Experts of a small language model: 8 layers.
Below are experts of layer 2 (counted from 0) of a mixture-of-experts language model. Rows are named router (the router's row for the expert), up (a neuron's input weights, with its number), down (a neuron's output weights, with its number) and show model dimensions 256-383. Each number is 128 + 24 x the weight over its row's rms, rounded and kept within 0 to 255. Numbers have three digits each.
After each expert's rows: "comes before" lists some tokens at least twice as common just after its tokens as in all text; "comes after" lists some tokens at least twice as common just before its tokens as in all text. This comes from a sample of Wikipedia text that the model never trained on. Tokens count by the router's weight.

# expert 50
router:087151182134147127105117080167099141115141126150111112120125129118131135122116127115133156088143131099095122098097104161147123135134140089140194146127136133132155138095080132113118154120104145128147144145137120089139147109119113139167115113161136147132112122124158132142109128128104126109082120111109161085154121102107153145102128116112119112163176088154113154146131079145109095104145
up0:150136100127114181109131140150158143139087128104094132172134154121144140125135150209135124133124127107097161149146113103141159130152152110141181123128102117119122138123095152188160150134141151098104108136135121166141145099167156095132136136128099110143095134103087155111132133122050100093176158113100125132096117143133118099134122108135153137175138142107102129146168141108128148097161
down0:099112107146108137112084131105118156118123107159127153120085127131118093158118097150139126097129132131135115149166124109134090091115105120153148149098121127101163094139130104128165149146159151114122117075186140141128147112144136118163090130153136125128147068137135128142136104137104135092156148127121112171109181149144123082139089162135148099126168130137124088163082126123123147168124
comes before: "2", "1", "3", "4", "6", "5"
comes after: "\n", "\n\n", "23", "24", "15", "17"

# expert 59
router:133120174137150081096118122146097125113143144149106140111166115130118147123051154130134180118169144104110157122112124131133139128095153085140132164136175138126163135091113141126137207128100117126133113169113109092134127113152119126144105111154138148115080143153090155150138136117141084139146131112146149085141100119114141115081118122106116130146152140108105172136083090147122104121140
up0:114112134136125148201139089103148147125138106120133131107138105168074133110091098117120152131114065101148114125137128143121142113092138086138064152086115142139135194156147134125127143122092150114107149125144120153147129138134160122128114119126136146081097152092105140117110125100134140089094110129132156167135143147119131143105118189127132130113127119133130147171134102136142140142128
down0:109091115118132093134139151111135112141113116129109105159105079178109130146088142153125118069104169097138121143089087129140133158107101126083134160114123142128077118150126099098132133122146110129149132148125128101158127133140154162122153107160145120140144145143126115126120133090114108124116116137129125131146118131112152162100138148129142173149154139155130128125165104189084164168122
comes before: "1", "2", "3", "0", "4", "5"
comes after: "\n", "\n\n", " an", "- •", " c.", " is"

# expert 29
router:116136143106121136115146107180143116164144151120127096112114110157152132120124160096135126114129120118107126106133165177118142143154161109116134151142137122153118159104115140144096171102062148102089124118138098152129125123152160135162156133127116121144124123171122119114125100111120037129147129141136135115149084109117129128122150138125132134160163120139109187167130094139090143098151
up16:128140164131131136170099093137146171134135208155085142106143111122147170154112120154120125126152113089106094131144142121139129129126141120132131129165087115168139117124094147141149148132115130147122143089129128113148164118149123118124112112137096126127164117172103108116118116168154167149183156114117117137153076152110121130115122134152154116086119081129089142091166110135122161148075
down16:146143088104119137163174151130128136139127139157112138137103124122107141150135130157127132114103120168122111159096125092130123099107148105115149134130128067129098143125148146082174148097136138102161108113183131130124122117130121117155124105110178109156154162140139130118147124119085146116147146096161095129120162097129101124106090129146109142151125103158151096112141111083131129159085
comes before: ", ", " | ", ".", "′", "–", "th"
comes after: " | ", "| ", " ", "°", " on ", ", "

# expert 25
router:138140143143159147144127142145123111154153157148125127118135143142158116100123165097121140128119117107121152090131166163108134141120162105125146140137127103149096156103123162113111176110104132121130103115124079141135117130158164132180149157146126122123101118156116172153130107143126060123139117087145133076137095111112145146145121121093138110124149126151102229149134115153144119094156
up0:155140121117137175123143121145113112122106195096134093120146104144142120139100132128146113097120142135107113162129124105154127109151126119158090120121149101148126140155152154128144152124155146082100116125120108155141166107131133120152137100097127126111068111142152111106118129122112112123127130158067150127091135081102118159124141127156120169118129149145095117150125135129108155146104
down0:115093117124155163119121077108145084127157133144126129155135148132167120113131172110063142150117134154109126122103118099148080121093115122133107132142102119123128155086131183088078116094118121111109094092163161120096150107146102120146160134107091091156140069105175141132152077141116123150107110115143132127161129080119155135138134131121129151127103094113149119140147126120128116124107
comes before: " | ", ".", ",", "–", " |", "; "
comes after: " | ", "; ", " ", ",", ":", ": "

# expert 38
router:117114154131163121126100105163099137099114106152128121128146135139146147120106106098126112116099103128101156127115100134148154114115146097123142131136120131119140142111122131174123189145091118121132161133120120099108129089165126126190104118144126135120126150127098109127086100162131116113132128102148135110142122122125153170109111114127159090133126136170068153135103116176096141094146
up0:097122170120088162143102113159155161159130159135127157126094107103132154141090129124137123163160120122141135131140121118061097120108155114143127125080115127137085093168104141134126104102146135126122110097109135191143094120145138149124098096136154111100109163106128145117127108128098121131134130140122149136138154137094127123127141146139155122095147117147162124172117117152122169119108
down0:148103119102110104156099167099109132081128151121163115172123120104086128136109108151110152173168159116082114127118138120140170133101115129142111151143133134151121145168104110120123162079137089119134147109137125161161137110106123089115131098085083134112103117184127125170121086122147089122151185101123130138114150133106138121108109138110091135156128137136150130117134090136093142106140
comes before: "2", "1", "25", "6", "4", "3"
comes after: "\n", "2", "1", "6", "10", "\n\n"

# expert 27
router:074173150136171142124111085142131141120158151095109123118114122128160093114108126115116146099120122124076139117112170180100131140145147063139156145143101142121124134090112181119117174121095103115130151114133118082134129089131108114127164091151143139155118147121153114151118142142128098138138137147132145082117101103131157126109141099129126118146167070146100167155147096140130114103100
up0:155112139124128128126140120127080153148132139162157093165136137116121162148118169125150122147124113120148136130096138157173082114128140143074141082127154154127115144151092138122124159110118160066124108148112114106117158122152099182125093169111105126114091137113122105118150093150102142100192158102129124093140137063103111120126164154094100136123123114141099132136169109117162123135106
down0:146154099109128161092131109152128142096101132156166146118186080119127141187111130130110113104163124132119121127121115074132114137134091116094118132100135128112133119118152144068177081092118125081123114131134145146132154138102090171126130130088091142093084138116152118138093115170164162136160092118153090127179133094100129135148138123110140192114153148081110092131124107136143162154104
comes before: " | ", " | +", " | −", "a", "i", "; "
comes after: " | ", ".", "; ", " M", " | M", "′"